python train.py --n_experts=96 --n_groups=8 --learning_rate=0.00259
Below are experts of layer 5 (counted from 0) of a mixture-of-experts language model. Rows are named router (the router's row for the expert), gate (a neuron's input weights, with its number), up (a neuron's input weights, with its number), down (a neuron's output weights, with its number) and show model dimensions 0-127. Each number is 128 + 32 x the weight over its row's rms, rounded and kept within 0 to 255. Numbers have three digits each.
After each expert's rows: "comes after" lists some tokens at least twice as common just before its tokens as in all text. This comes from a sample of Wikipedia text that the model never trained on. Tokens count by the router's weight.

# expert 89
router:144139074160117138138104092111115127121109140129080092167137106137103138119149125125181099143139098118100131106197123091151154072044104130152143072080174170158155092139122071126151146183142140206173115099105177190153155129106079141147125131100035121161169111164088184149145097079102111131123144118087129127174144100145100128096150142105131082059143175140154145110091138145140179111073
gate0:160110113071120155139119125079135099094093130111087100158176152141125103155072079153155152229148168109088111072147092086134171117051091077117098131137222122206160112132130099156156093124070170148097119153144184113135139116061113099082123104130137182100127101097174149150081094066143142108138148091107120163157120130143141116112131119137132148130064126133128154125126144139147176148114
up0:093147157125150064116068138108147137163114081137148115090109154082134142075124071151133095115125068143114134064079106213074161133193107151141122171158088174063082133166132088128137122137126127088113164175164143048115177145093127080115136127166089100111125116175088100151100154124153114129138171151081103129051141132140142158084064139144112100116152110147136103140095149135143077114150
down0:131137123094093128108125094153136152080105091123089188105162174110179126107051089130139164105145111236123085110147141163156123165048136134100097113087147118096111122157139114145119147151133098171155131177159164153116128192138116116163120145080144098120104141130079190106045124067131077146122108131141133145168105091128099086079092152104119169124097085123116121079127070144125074088109
comes after: " ", " of", " soc", "mer", "ic", " educ"

# expert 56
router:165078104104145162185136125121079158115108141176086128168093081163070124083155073117165097156176100153130195089138129082140149106068145121165194100071195149134155111150122096135145155173164178109136102114090162152160158157105070136142091122115108112164182094126100158160139144119110122170143125112107137108113163078154086139106192178066103119121136162141150143107099152152152175089101
gate0:163102138155158123188123089107145167168073152185155076094113134097180165075165172094125162161156130167103113160154167124134107132161155122104091087069122113143108116132082068071118120134095211138149076099131134175111114107127144195126148119093106113194174103166081147155090137096099107121130123088079155150168095086150169195119149123123155134140134118135196160148097117152126118158093
up0:109109142123130086128085141094125115152176134132121109109131141129083128119201136185153108130089116103147146085103139118156114146155063123175114061186104155109154106161156174137188090120173054156169101104162145161135154130166134077122092134070094071111092114153105127134134105083130085175121138123140102090156090095132025116127130080165128085062144117127146146110096116174100163062142
down0:123145086103176142147166161113159067112198158098086133143111144096134158113152115113130136142130065097141088157196143106130171088111032157112151108190120213106088119052124058140101166168134110161104134124122155095085164134054118129132141131162121125124146144121114161140107187126158119123137176140095088115076103129097165150162100062136154127112158133160158112124061151121131162125121
comes after: " N", " C", " T", " B", " M", " V"

# expert 84
router:146133099133144136201101107065127118128108144143144114152121085129077151098128087112153092120140125117096172068150134087198132066122112132152143075097126168114152097177102114131198168151141142153151116106133186134123171117081091166133102156107080067145127108185076153128162131125101093179130135117117158092156151116159050162092164165102143120107169158143175202099099188144169148089115
gate0:106117084086160083190104112156095146104127147126106112119138125106118167125144139139108141129205130154121139071145129138191073151121138116135159147146072141170129155116140126134157152118139104164166102121098113134141146073095094110116166140169146103129123149184134122124102156144099108092161117046136130120174216171165097158106220149151187097130125165092057171085167183112209120105122
up0:161118115089100064152092137132121043158160071157131194084152114097092095150102114141164157106149124148111154100118107158176145127104142112179161142158065199143093147161111152164166137152158154125144122128125078122086130150103123101164171123182120159195136149126143111124159108125187073139180109145085125146117154166183124173139099157136161184170124077144144134123139106098196093156064
down0:120146156162102165146126132085094125154132123204089094109099111134164150120137070120136098162122138026158068173103148118066168142137134095161159106123146100136121141153143163214084107135180106149125109147106142130085167114139158126161129111095124080036114158090160145076130141142132149121146140109161154112132107127118147083118121148084055181114194193148175108152160129133112126147070
comes after: ":", " |", ",", ";", "1", "|"

# expert 76
router:140095116129140113188123083092100142134104176163107083191100097149122132144154108141129116154159066107138130105139147105185133097103077132141139085046123159179159127160093101133145154155179140171195098092095165167163175102097058145186118178093091116156147107171115144174133140112127125137125144125100139104161141110156082152097169149089187110086133169169183158112082154133158188089130
gate0:119129065041130124200093149058101122084090164158105182170146091138123103123140141136106132131140178107187153135108155108116175143080165126151116083144126149141110118112071166101114107174165167130143125114085171158143103112070137150078062123089100058091086134116150138159145064123123115092073145067119142146160141102129154145159107104141163141163141122172160182136094138088164153093117
up0:155090164040054099139135141101156057122123098107090107143122098156161152135110174124125129158098162107163128137141178097102127178108079117139160190046076179170128151113124112139060106152153149147173114132130164170128059056078138166161138158113143198132099147159158122145093061124154160103095143071154112168169097126131140138142125136158165143146116097124129110112151144140138093148127
down0:150081112123110121116116150119113120158125107038167155137134124162114146113127152154129148109098203116108128111194176111120129127100114094117161103092152154150094137130164102154119111096074124086120151103150081149173171140065175152102061145124145114191116144166149174125133096049130097084125061147144113176183123124131182144170115212114115174160098080129140153104066152119085117120078
comes after: "–", " ", " |", "201", ";", "/"

# expert 35
router:157123054136142112155123093106096160100119125138133131151126082138101107116155104110149111119153085126094166057136107105186169087078132131140180119100136187185135095143101141156182136125129174165161113086083175141144181150120092173168100136106086123124166074194124157133151146093075098181142080084095150110165162096161072150117147141096179067081168178158177140140102128122157130107114
gate0:176086107193120154183148055130126102123108198103098137199128134129135127162137175138107153181118108129120104086177127106130080142086175145125159074114125103091091068150124109139149167167132102094151117151125122144175203142109089153080160164127077129166161172064121145157135146120086116134207134097174114145136162124135099098076102151146107121111074123132150147095123144199124167103096
up0:142125153123151090161147069098108179101148151154102114113142148143094145102159141135154060165118138112112183111120115121072128076134127152185122113114086154174155159139070141135140127134149128127139147076121145136110120160089094139208103127072117082150104102201092102154178073136173123182126133149106122070121111068155080180125108162097148232127153101169106180120072103126121157116095
down0:160106182124150164097133119076106130128146177085173158169088125217149084100155110113121158107134148106126081121147089179119154161161113156151150113139128157175139059112161078116125104179136188077128101090107139116082193119159145098127134159117132106175143107128087112166127137163168185095121116118106075137118095137126142155140120157073160166053151106151126032137102146110107187156129
comes after: " |", " p", ";", "p", "0", "6"

# expert 7
router:168071096098134153134114079081072152109070152141095102168088103129119138089145117114131133136163096121143116108157169123139124088065137116138151095073129142156146112163094097137122146160161145151178120119121168162140173147126101154147104169094080110154147093153081182109107115111089100179139127090081208119176177071139099199119145127132185109091177183170178177112110156146147169108081
gate0:162090061149133138144136164084108124089143152181135120076065109127104165116106088122149164163142116163116127117128124073103155127193137156107086165084090147179159120151080111105158150115173128141130080125131138069178109134121119098187128144069080129122119107167114128141138143128069118132080160078125156088133163054186120114062182160104157114141140148183148140159124148142170086046121
up0:075138154127120114141170091191140151134156137080105117133148108138091120098154140192084100114133076128126163132205142136141121104125088083147180108127169177116104094136139188143172149120153115149156121100135114155086171138148103172094034164136167090161133148121094105135170087164198126136152105102135039133165120190148115112154117098088095126109143157113097154067093168117134200142140
down0:084081094095119132154103155106161072136102129085130109176129122137170148076106135169100173129127137103097142107100163133130183151077206134116091106143189075074098142148151073154122105121130140118098131097108176171126168114187173165120102109156144133130163155082098143152100106159159119117136096147038125101126176143178129123138118121068069145136104126094103057150147182150177158183112
comes after: " ", "17", "18", " \"", ":", "16"

# expert 61
router:155075104146162130134095079109122142103086156112117056145131098155125168122157119132167105146119123108086129082176132105151164087106066128138152101104142150135131089164096096137141155187185150121169130112129138168103159176100055163170098162063102087159174100126108149124187116095110100139127128149066141131179150088149087139098148125105160116059145177184179175076087136152169170112109
gate1:160095097138095154118146122096151107141130087087101034136145122095120183106106153181161124179096202082098066061199149130178148114087052175131173109130157089160098138107084100138095133147093176155198208090189115146095111151113101136094115134085132125158137146126156153140141059085121144141145091100119138120158100151121148118111166094138099108129119118134150139099131104126144117147121
up1:120141134126114078130101110245107118098144123128169182104121143133144098107129118124129105073151104137125148113108150125062082079137143065090059130128123175121150184116206157154144122152153086117090117166137121109122119134093181161143155127170109181071149108171137134110095125144139123092106115207193140116113129125074139159186100122138188132197147155123150127149123130152142066087164
down1:121180127154159128099156118133130128144148140128073113030132106149113132108085137138186136117133125197114092113185095118099168146151135156134157180115163129138165110086133144093152116129152150112163088192119142162172118162115083187118157127131110099161139165146126100143097144103075068100183153123168164088136212111109071104099165110064163169138147131154137175076114128131106092201172
comes after: " ", "201", "200", " of", " United", " New"

# expert 72
router:174097093154174141153092090092101138112137146134072115168104098130094155109151119148155094120146073104131185093184123093156175078117079121147133100084138165126172115168093104125138121146144144164196102113115145151127186167099098136145070146068081084148149122132083203133154123104121121152141111110098132111167135088170067168097131147134167087090153145147198204090119141145170173103105
gate0:201104215148139142116082158139128147111044146101128106109104106132072118138101139085125174102113142121162134170115143070130100105104145060164146143133153164145133143127137172130120115181151176177108154082133100124140096199157122116154125133119135205167104134124166137132152068113164124122115072129114175153122099111133126108084083193103165123147119065115155196173116137212136128138123
up0:047184113091111094128168171071116161184170099146075121142193178141193124120150106138101124162174127132101101122134098162123190162152110209092127104106106096079078114144125100164102118082103145095150130119155189124121159047127179119111112120135109081077119107116052111121118131145077117145127189121133118124118169132127162142152129128129108118122158152148099087121150134066109140112189
down0:115109185093152141189138125126090124117106097117116171127115134144065151117091098175137143164149122141086121078182205095087173153163147174180144146144124083088121116139122087184086145115139154170170130136114153088087117109163160106108166134178120119171122185069145127153162090080172065155105073097145131181095112120210099117171132153126142141124131142163169121149137130151149094195103
comes after: " ", " (", ".", "8", "7", "6"

# expert 43
router:138106128130158133143095100114105141144103141144107094152100053139089125134142089147129064128183099122109137110157094095191124102083096095163138126077143194179168094166101108154160217141135163151189083080120123162143184160125127096126118164124095074119123085133122161170142145124070094151130108090103162092185174104169110156127144181129192103103162170130168164114125128178155167097116
gate0:159126065136153182093071145135144136099114160153083151183096059144060144124140108143118054126125081170110150157148081087184187129085116114191107104058181175100121099150157120155141131126122171140154150113145144122138064151125124089093109148124096075141131129115081182109135135122132161168116080113118151092177134114151090172089164148138152077099070166124163130113161135158130150132083
up0:102160073140108174129078118147079130093188082147108113132156113126113106122103102173149091183077176163177096170144093040152109169111162085159152113085152201139148117086133114070110186121083103136126127089141169155093076175143150105107139174127124115113121102092107103117201131158134106137145090126107098111174127124107106122111112170099103096118106089089170157109189089106099086154104
down0:135124125088130118140168112133136157193109174172077179132106137201111127154125085161101165159079110040122139118097119158071134163148153138123176107126136126190145110139078119166104139085107059087191136125105060098092156098154125164145093105100124088155118083104084143116145154082187140159176181124146152105102077087115133171160096107110155161136136088144137123178162142160162091132123
comes after: " ", "-", "|", "202", " (", "0"

# expert 42
router:145100087183144147199118096107135134109074127162088101144088079150125163116155122138165096158167162085131150068169139129160160108112081132155148096111156183153138086168099119135142158153123140169174084071095154185167181188114085154128120167111107099152137123173129145153178131143087116153163105080127139119168167119145084149134145162120146098065137143158179216100094143136169153079111
gate0:133112087143153147073103117120131113143090108109088097155168115192110143164158058073177113136120123128081083148135040063100137117094153128126125112095087143175174134126126115130132137137135150148158049141122173100059102104108124138195132179135135177124124150153044137098161115090117133178107162153100108113104150111172088126144179119113105116119148150191121162057101101123149178135165
up0:127130108171117150105108157139180108142110104098094173131181143184139159217138069147185130139085188114104067140100136120084108177175091148091127133155120131159058146070128134108087121101102141059105091138126189126061070135174164155115175145156148161092095166135097114086163160146105128143100161174145095140081127160131100110141123094157105107132092129144108161103060130114111125147152
down0:132121116108131104099121130139135141118073128059151118109141191184179126146138171108158134135113180086138077113121113128129135139099172123096125173170075150181151130094129167125094127159105096100168106067112070166113161153151132118100103147187105079101098220142079120129119137130105108085126170160114108141161085119132178162121129074148190129075192099176125171181138116089137085097077
comes after: ",", "s", "es", "ing", "ers", " However"

# expert 13
router:180092123143152134157127114098118154120086142157101074152112109115120137074188128128161106169159120090108154109149114134155151088060121102132128101082136153133177073178093134147140164164137118161181090094125174154154197166103118173171098152097091086154166122138097183155148121130058090148158120119097133107188137113148137155096145134106137136051184150185185199085105161126151124084112
gate0:074144081089098129123131170077107099116106122128129079113175120117137168138153128072098131108111123115172204118103172119111162141158080170253171099112149166164136117141119108220071143106128120089173130104124116192160158110157127165110142196138138182188179107154101139202134102158137127110113115179133124111129119097134139105136117121127129084101107103130119098137109122151133143192128
up0:098130147127150113095132146094147096141172103116145061127143142107162128122163140118163146130093198140128121101108132191113165148140178076149094121118119127118095125124195144164105078065099082065142201158110115124137181089145175116115187130167174120131215164161084107118137095151132139081182159131124112162125128144114125133129150178120061158080123149102067128114164153158119060110186
down0:144165089168068150146120125163168137124101158138155221094154086126127119167113108100079159133182092099128160128141155122114132142166069136132161117162104107143091165112121079178142231136122134105108137101160124111167191097086087144111159103077153106127124190169139163137108164125139110113077106126100119142160071123079170124134093132126196047151098104138162124149157147162168139122088
comes after: " of", ".", " with", " to", ",", " for"

# expert 46
router:137088122125153179150106097102127131096099158146136141141104070169092105102125127120141095181194105120110167124152136096140143064113118122129126089100151152121139100203100100161166179170164138123172099099111121134167169114075058130169067161083101118139146065154083171164154109073096093183174104153082159106141140066123090168100160129054132106093137119164160158119107136146165142092139
gate0:156150152113132090106190144134140188069124121101112122099108151171141089084137141111131093106195122066090102118142118180160176101139124139126141091121127137122088137122176157134134118110214086130145112158103126110095144185058098174141068120083131106184125138184128105189187148076175104079065113149133127102121091137079128150178134160119131182103142106193122152127104164128141150080122
up0:080110187020108127119142144132135173103095089137135141045124167152097115105140167130122107115169136110088169135151090148130162076112086069118117108097072093106111158124142184125169118107192110100157113126160120121074127186083090127117131109121109114145117172113210093140168132069181105142146096119161149070131102131072167094199119121082147141108107102152147118152101139111146120148145
down0:112135101115094143062125121134079114110150129136217129151120029131127124105125176120124128079105140136099104110185172098140156123145124205117114169183162123123166141109134115137097156111125137133130147105142091125091164108140144156104201067140168180132120101085145130144156112162128108125133101163180158095072117150097207084112141154080141095114105156142113194103079111155165057180131
comes after: " B", " the", " |", " a", " of", " H"

# expert 50
router:153104090154155119191144091073111115152082188139083112177103084162126157041134100116133100163155083133113177094146105129158121097089130112168121113073148139166134108150122099143141145150179136157155112082105143152126167116117080141148117176105100111125156103149119168167160131116076089174137161112125142145160155103124129162107130174055149121094204185161188165100088158145176177074114
gate0:099067151073149138106139158114126145121105135189097124051073159114115064092116113112097108145078165070110069107117152115145143127140099179146097108139107145126169071140073159112119084104134125102101075133176141076125134176168166135180136147191118058120114112127101156146087138121094177169115164103171151124120063132101105135162123135090112113145141171163196156180119188100143134124127
up0:152157181139214158120152124126162104128126205133127144180167184184111110134207126072131073130098168122149149198164088056098072125146131116102131062104129078117096102165140094093105142168132137107124146149079161127128157139164080084110158122135146061133122098147082120109127141131086102128089152109150196166096157135104110152115108138186110164097154128083166124139121137126104126153152
down0:118152143140126148172137064162178223107084108097132117091178124143144100187122100097115128126138168105135101127124110093188127119187148199148107088089079115110121123104114088168118129147130115186124126142166159169173159126099131107087166149079235118138125140121129093161107126120155124104135158149082132125201200133087154138149133180161119127134202124143164099163086086122129135145142
comes after: " the", "A", "S", ",", "I", "O"

# expert 19
router:140109091173147131177115097132099186174126157144073088141114091151119170063168118119134114148163082107132182093210136094159097143127099086140182130079130140172178109164103096146148156160147126161195120104124142176119155130130046111181104146114097104150143115140095178155146157120112088166140114103089139120178166129159095132126146124116161111075166151159160160092088176122204173111118
gate0:095113066173135038138122123137110179184101167105133138117123088103184177123163143163139132088160112136093158117161178088155115122164136148153152148130131156109126111164145129151106076117076105193101130183123119098138159156092128077139111098173109097085116195129158138079109103150126134162125072096113154149172083146114078101194167121166113092099112123129162134176046133092182113156139
up0:126111055179135049156133142119133129163127144162157161155099120152212158126197148123142106116121100121120147126084193069175122063120108115177147094130150121159180118168157173140093114089153088123129161148135135152128191149146109155138111096156155071101137145129139143103148099155151126164131113168147141136174126106116095101110114117131176083115150142141205130124007102118157184145133
down0:156135203167092136160124109112134142136115110111157181171133072189112104095175143151124121130129089134150135134128052153098173168148178120132100128109130168122094095123107157134119180130122153160121126133178129164089117047078152076114082143115112210133163184107141106112148165135068134138153154124141159140212090091094177131159127096054112141100103129114153091180171113153137099145173
comes after: " ", "200", "201", "199", "202", "198"

# expert 47
router:147088067140145149149120108079121126069082166145114109182091120141108123081157092100118082156169100075120139074146127079142137078103135134162168068113158172146136099167117107136157175169161147162136096111079138148138164147088119146152085170106123113173141088132136096118182183112087095155127138072087152083165153124148109111111175139089129098110194162171132169108108194116163182073119
gate1:170107146124142131103123106083127112162095171106078125093154101166158129116157177102122147104113149104142149115144150151153127076051114121182110143081147162138139115089154116185136174168121185181159117071130155090121139140088103213147139190157125068081088099118154141114154171113103100078119126028164151179128097109106137119164106078166093102098207113112142118122140107161137130144122
up1:161127118151119058088109114112161168138047088126110088104155133070104089078154191096117085072137038196188122106158156155136143078137118117133100122079167142151108119149127111201201187133144155106140101119125073135106102122119108108091125143105135121120141144140122143127150143123112150105078119132184129146134148162116088119089191150115143144127060132131129117069144058085103113098126
down1:133123103151147103097094135124124165113127122118152132138149105207076111159090140127111158108098134119098113118143054073076116161151103176147137093099136100082080139113078144118101092108137096124098155082170121055090111213065118071097106143145165107143112153074075172092132082094151136116153093145106091126111128107117109171154095124124113105159123149123150169065154120091087139025129
comes after: " |", "|", " T", " in", " May", " January"

# expert 5
router:151099104137163133166103103098098169066076134174118099144107096178100092068131115076145133148128091079128178143141126106176117104097102110127190116090135133132159085183108124160144198169165149154166084098113129160192172142116086125124100133113085124146132078148099130159159147122069076146147122094075180096149118110140118187151123173077157129109157162139163155094082184134142147060121
gate1:162120147153146203145107130109178150128090098161121095180181109129115114089094076131099129157132180153096159122159116114135098169031130163128137184163173099127183142154147131143155176117185133115198099058115137132128184143160158196105162152119115110111168073109106135080136097144106130142156093126086188109164105061116143146127164121093134097128196148106123139131174149172106119133143
up1:108114113128080078092126100137158062117135165092102136106113131133132159182162141112154129108139112126093092148151118161164165126162096101107129116098157141139081109080133102118032116168139069125099150174168137168107118111218083168154077107128126166104094161085124135138144148108091128158108147146170120139093207132114121160116212176178118138118049175122109145127083075100117094111098
down1:114130082125133144118161079134130140093182156121165090105078150105140123137139156142196164099102081065160103201088168150195159068203093147109119109145152146119146149099123117128121149107100116124109108108123104097104149107097108146132113133173091148109101150113156190116107139125042105162138096144129111135146141157165114131118115155166098096182132139107126187143194054059108046093139
comes after: " the", " The", " a", "The", " his", "'s"

# expert 40
router:163097114137138151174084103091082159091100179146113128154079128144118123095144118108190114118145093086166159099156111135137151067109114121166155102099167183145146108176097082147153173138155162108122070124078163142158161120113079166191075145119115127179129114140073146148161115101097103186162126103096159103131186103162094186085166177092144086123147143181110141080099145128159181098084
gate0:107131098122144138112137082093116142118067123117111158136160103132091171065104125121155055092162123179143165132093084104151078085059154093153055095107163144129124167105143188173166144094121124153109138101124126101101126141143084209140045111071145099118134141125104150098107150159173103109134126121165171142135191124135113164137130118101169092132145206197142146146137072140089087131137
up0:131127174111106109179115112171133127143093095143133136143102145198140107167188094126103127156085210081108131088154125106135182178169126054092143116094073140126072113113139148131103129132131114136143183145190116123121102152090195119101135104087141144131162069107185137186117089078047125126131123074070163128153154130115097145166113147132154161135115082099123135119138117078135192142176
down0:182112105144089200165140166108093155175115138153167069072165165120151113143182202158107112156097108158137168109150162093072163109091111078121199130130118176077097135108160108125148141141142144109114107142181115181199068117156142135073130145120123074181114105116165122127118074106117082170119093141076143099126164146122115091137119107073091110119109135086176135132141130097108158084151
comes after: " M", " S", " B", " H", " D", " K"

# expert 69
router:168108104159130164135132099116146143146092159139121076141118127164105147072108125089145105135147111133122167080149105124152146097064089101143170092101182183169124099161106091143142157143180119152172130106120151180163139129140088146172093170109081096140167063151117180123156104119113087167147116135096172086147156102132123202111143185057184114089158190135196157082105144123153179083115
gate0:108127118096097151138163077139117149153159184141090089149121103133113122163118124157079086099094153090126161150100147138129147174139105119148118100088154121185180099211122043170144143128163112126104111121119180134205186145092091146117162142085103112087148121207096161147133112138099148151149132112117153137128157080163090088120159070105170132096198180122117139113109179135155153045124
up0:171078109172139128178102117112088140087102075089125142141116095148132136119130094100145150192155112133091174136199123058148135094092138140131152103105090142138109111135107146124158145166157173165159123067116153150047081139119096156148091135114111148197160118089088099188178123089150052118172136108076125085160114079138088162140143178117104104124117114156127178053083142132159136131107
down0:129110122047161156133167107149067109078105117143132135140133161119139094086140118137073143062168115090101099105118162170132177094116093082157134084138125077101108120178078103140102150212140164104111136165107133126195166111146107097176173101097143131156151120079136145125118120071192173113160128122146165082100109137059179134109125182112118133177109089123120097119154114123096075152068
comes after: " |", ":", " of", " and", ";", ")."

# expert 58
router:138093128131154132128111102089119133084107191144129084183091128133051120109129116121177087161152112104115139111159094094177150120092109115128159098078146145154114086144114127161167144142139140210170109115123128156188197187105112118152104164112079094131122078149078149117131171092075087149126097141089146133178157091160087141087170144093139122073170146204172166084095149172135125087110
gate0:154200105114197145134088116146079072131129158134141126147165152143137141138133142096097126123102124158120136127103072159114144131092112094174151076119164109152162077175104154153083144121107145118174112121122152181098071102159126157142125125104098159146150099140108085088175070114114134155145148186170130127122110104131101124105106091086076176063143121160202130009106181098145150074117
up0:125138126158132119138122088096127147198097128201155123158095066146142141107091132148113120157119135129122110081072170096144035131198116162117161143103092143139113159139112112133126104174110151163116135131099092080081169129169121131100140111123101114156102137101161151200145169088093073124106185062112150124150183135166222116141146125066155097136131169098100084154111110140102136178076
down0:098083147136067143160150109154145099175139085119143141114165169098158118135112207150118124107150143102186084055110163125115096089100074084137108092136155093194090130182123187105115174132084121126171076128114101183165118133148183151115129159127106081131132119100131177143209162164175113149147164188152153099147106089098092157184127112103141096148163150119090100157117135162143165149133
comes after: " the", " of", " in", " his", " from", "'s"

# expert 33
router:156104114167153151199116114130085146103138137133124119147113092145135134043134088139098087138189088142099192144161119104143143077091113123143124099102151142160161098223100102128172114107158144146132083073092141171175155166110099144114110180109085129181177080162073143125154132122113108153152095080084174074172158099180102144120141166106128101114114140167160175092111142174170164142116
gate0:089119103120166086175041102077121146150117138119154168170068171114120138088123067189139109090121119101099204126140149151173112163118043164160182098116146138125084129120146157101145126150111109083155134091155169142158161138128127147123184179138154156105146101130084134154161140081088146168149101190125128165186117141141128155092114126098096145116115197162146206132112185133128128136100
up0:196087117090161155157167157179116124078119148132137079137189093130060149130133151066153086146139099145122100083118081085158126131087177069113112133127085149085172116184117115170120104138168131169119132114112078167108163176112092104166123058116102094183110147097158153132128101128139120111095153111146146097031156113145053101141154128116149129124146090119090079096118084126126175110107
down0:195159149170131174131164117085180153161109165149095133203130125154137149162189157143124118115151122086154077177156133095076150107093158125113086136098094148142118045077140084135119142112170094220110126144122132116110133147142067132101072153067117062148133164151146186143144164102085114148096114147092112070132139116153123112071156137150093128118102080124120126090110100114162074143104
comes after: "-", " ", " (", "|", " \"", "=="

# expert 17
router:157081091117127132147097072091118178091065163141115081169121101160089124090132107150166106156150153118118161098199121104127146121094120119147134099085122151160136132187122075112162151154178137150130124111131126192140182139097047147138105139113093136136142120177109158192176118097083115156105114143131124085157172036144117165116164192106127099088144176147167166126061131141150168084114
gate0:081127098141169159146082177070102111130146135120180142160126146139085143131117127129071068088170158181125145111176098067172163117131109092130199132082100158091101090155123055172116148114127127169127129189169114093142138170099162100104132153166109144094099123131116126096156100135073164172074068144166100100161140125150158155095139162151087132098168153118168136125121162198117110066149
up0:180124189081193108106141107082111098144072194171121111054074167159114128111125101104112126160119145112121092157067129098069089149102163207120136127148113086132107149123116169103108094135146114103138093090186180108102148174088162180105152153079102082115107121101116116134107108164065163130103166142159132150124160159124117209107092133160119138119140089137171124121131153063163121111151
down0:121154090126074159115182092160105149199158128139097128147117119165129194090128218126161118166124208136134077124143149124141132141146135128055081144135154153151110141129128126117148154109163099150127126122158133123165159117155187168142121074150158060153086114120114116101047163120109119170149116150098151114139070205139109094143124164154135201129177088124172195131113135115139089086108
comes after: " the", " of", ",", " in", ":", " and"

# expert 0
router:170060110163158097198123100129108149111111179158099105151085120134123146081159139144172125163136101127122157120139113111153114101070121122148144062094144138175157129153119086139159173147154127154156095088106144177175163120125077135182119124108064137159171068157095172162175133112095063143164124144113116098141144067128103167116141133105142076114152160169169143104089144170186217091102
gate1:134094121101112128140092148150139097082151178133112116148154151160128097162147095071191082134153166091169145065138163165094140103146153165176120023077093131140105076118113134129097161082176103121091130096129109111172101135089096090146133137105170121135167160155141136116132115100119194133066144178121116166137128157143090201112110193170177115133160100094113111094135111124111114169053
up1:109163146119077089109212070158112111159051118128134160142119099113170138134084068106075125090173058169116096128167103102127125106105105165076112172144086131131159150136122114137162108162140185135139153121148137091098114122119130155083113096125154120114139063076100114172151161085106097157124096105144142131117195132138115082171126126144148106105138098165140119185072113163192192115197
down1:155123201163168101115173105095123146180138154089135175150116119116140165145098171153137093119121128168163058127174172135192103178164123127104075151073120158139090077125102141107120206102110116163164132135168166115103132099128107185176162110135159154072127174153172177175150125138070061125103066093154083175111168127126091145133150136121158133132113102163115143153104114115177119094156
comes after: "-", " (", " |", ".", " \"", ","

# expert 88
router:152103094135203115129100099069108139109120130169114048152139112148101130103132159117175084112133121096119159097163112087162140105107092088174156092063145149167169093199112103135148133166146112167193121097097134154145161134106102139126138152103067129157155101163096143140154128054134100140167089089120177098132160069162101174111157170086166155103150183141161176105114143135169190095123
gate0:130082139125161140096097141092110133172165109181134128201141164102094132078092183167166129125148126179072196112098107120166137097075173121149133103118151110168075155181119156026131130179127156089149151121127124132133167123158159105111168067117089136170174146146096141129144156141117167155152132130134140119117148066152137096118131200143082095174160085088123134141183103134127185106167
up0:113110132126176146150131132094085123135104112168091092179171095110083117098050139088174118117148053153078130111129125104135121127122110133137083137076109124161118113146141169088112141146067136078227135123157112153129142145093177139187147104131103159165129135128174118112145130092109092054154083178133224117127120152127126104129107157122053094133130121104127133159182102186148145119195
down0:147124142134127100148128055170139194117080141129115123089196132126091134181135161129114131096093153077132085092111145076142190135128113169122070121148060142111130138140181093157156152130126125110122116081132155112109125099134114068136181119112119148102184130132089144127084083100188150129078113106142035114067104155163122077049146116134112153065126149128120172099071136122127134120070
comes after: " ", " (", ":", " /", " on", " and"

# expert 36
router:162100108132137160170111073105096142116112132147110136153120100166080112095137098140162108122130108061115180097150125121138126085085113148181164090092114172136139113154053093107115207138122135116137126116130151137163161154105073135183053163070113123168159074148112171180182121117077085158153121102110142129140125103154064110106117153080183086097178107167156152114111123177135145062083
gate0:116102155073134111145143140049129041145074121116154140146141131159084146133104134145112133179132129118146098149112150113117224149088153165185160134131130142139114111118151121142081110148140083138084210126112113170132112095094123116171133140138106126088151098095062219174127176154134052150098058110139106126142111126146076129077127168173168161133144136148108127175150148183113095131098
up0:101118118150157173153115174176101092075112155129129129138132102154112133094109149086119099075187112177134132142155089155105135141178109090095112152122122178071138214167141138220114152156161134121102155096096143122105076148129169164193082084110162092170184146128175049144121155083094096084123142098149130132117090122161158147143102102168054122142133152157137093098166093110123110142145
down0:108077127092083096167119181140127159111103152133128119110113157124166137095126082125099116163173151103212118176135099110128100161139115061152137094143103125078101151110087111153110125191145140041127109151146106150097145037170090136215124153155080109093115115069151108117111190116146155168141155169126133122084118130179106097133120123135192084119149165129113111117195130091106089120096
comes after: " B", " G", " H", " S", " R", " F"

# expert 21
router:128082092142114121193095086110104107128157142155124119154087093158127149116145102104117095169188088050094168085144141118141138077087069115153160098112110151099151104172113124121149187121156161151133132090147125125155184137140118139169093186131120115172139109150101169209167134105085073163155090082058155116159171144152106139070153137095149121123150172158138171059104156141162156085100
gate0:081104173105124112114159153102097161124172134087056155124174197120113122111189107112139099199130103143157112059096084110100150094102062136082141142120106107144196103129119110112133133106137095157103117119140083169077085156136119157181140169137132156160113133121198168143215089134112127112198130095110175157126115140125178106090133144172164177122188166116136116090097153154124134127104
up0:107106161119126164174129081157177143097137128126119149147134117100153117121120092080129126232138121126161169076075134067124161153152091112073113168126101132134192133132129111188141123091157073162092105121125136161136145165149154185090188093115131130144149115113170121155146144131098078086181092148133146145114095134179177144029133082117194153116165148112111111128103075151188094126128
down0:132151112172120091084084106166053204130158084112131140092099138092055076143181109139178126154163113155134142108121121144146128094127066139092149142160103127109120145165121145078094150134173111132140159118049131100094101114141120150135131126121228118151071115122144163093145184177152108109150118143125120114064100126152132150119192091119145147172194171099156088072078116094121124129114
comes after: "|", " f", " d", " F", " c", " s"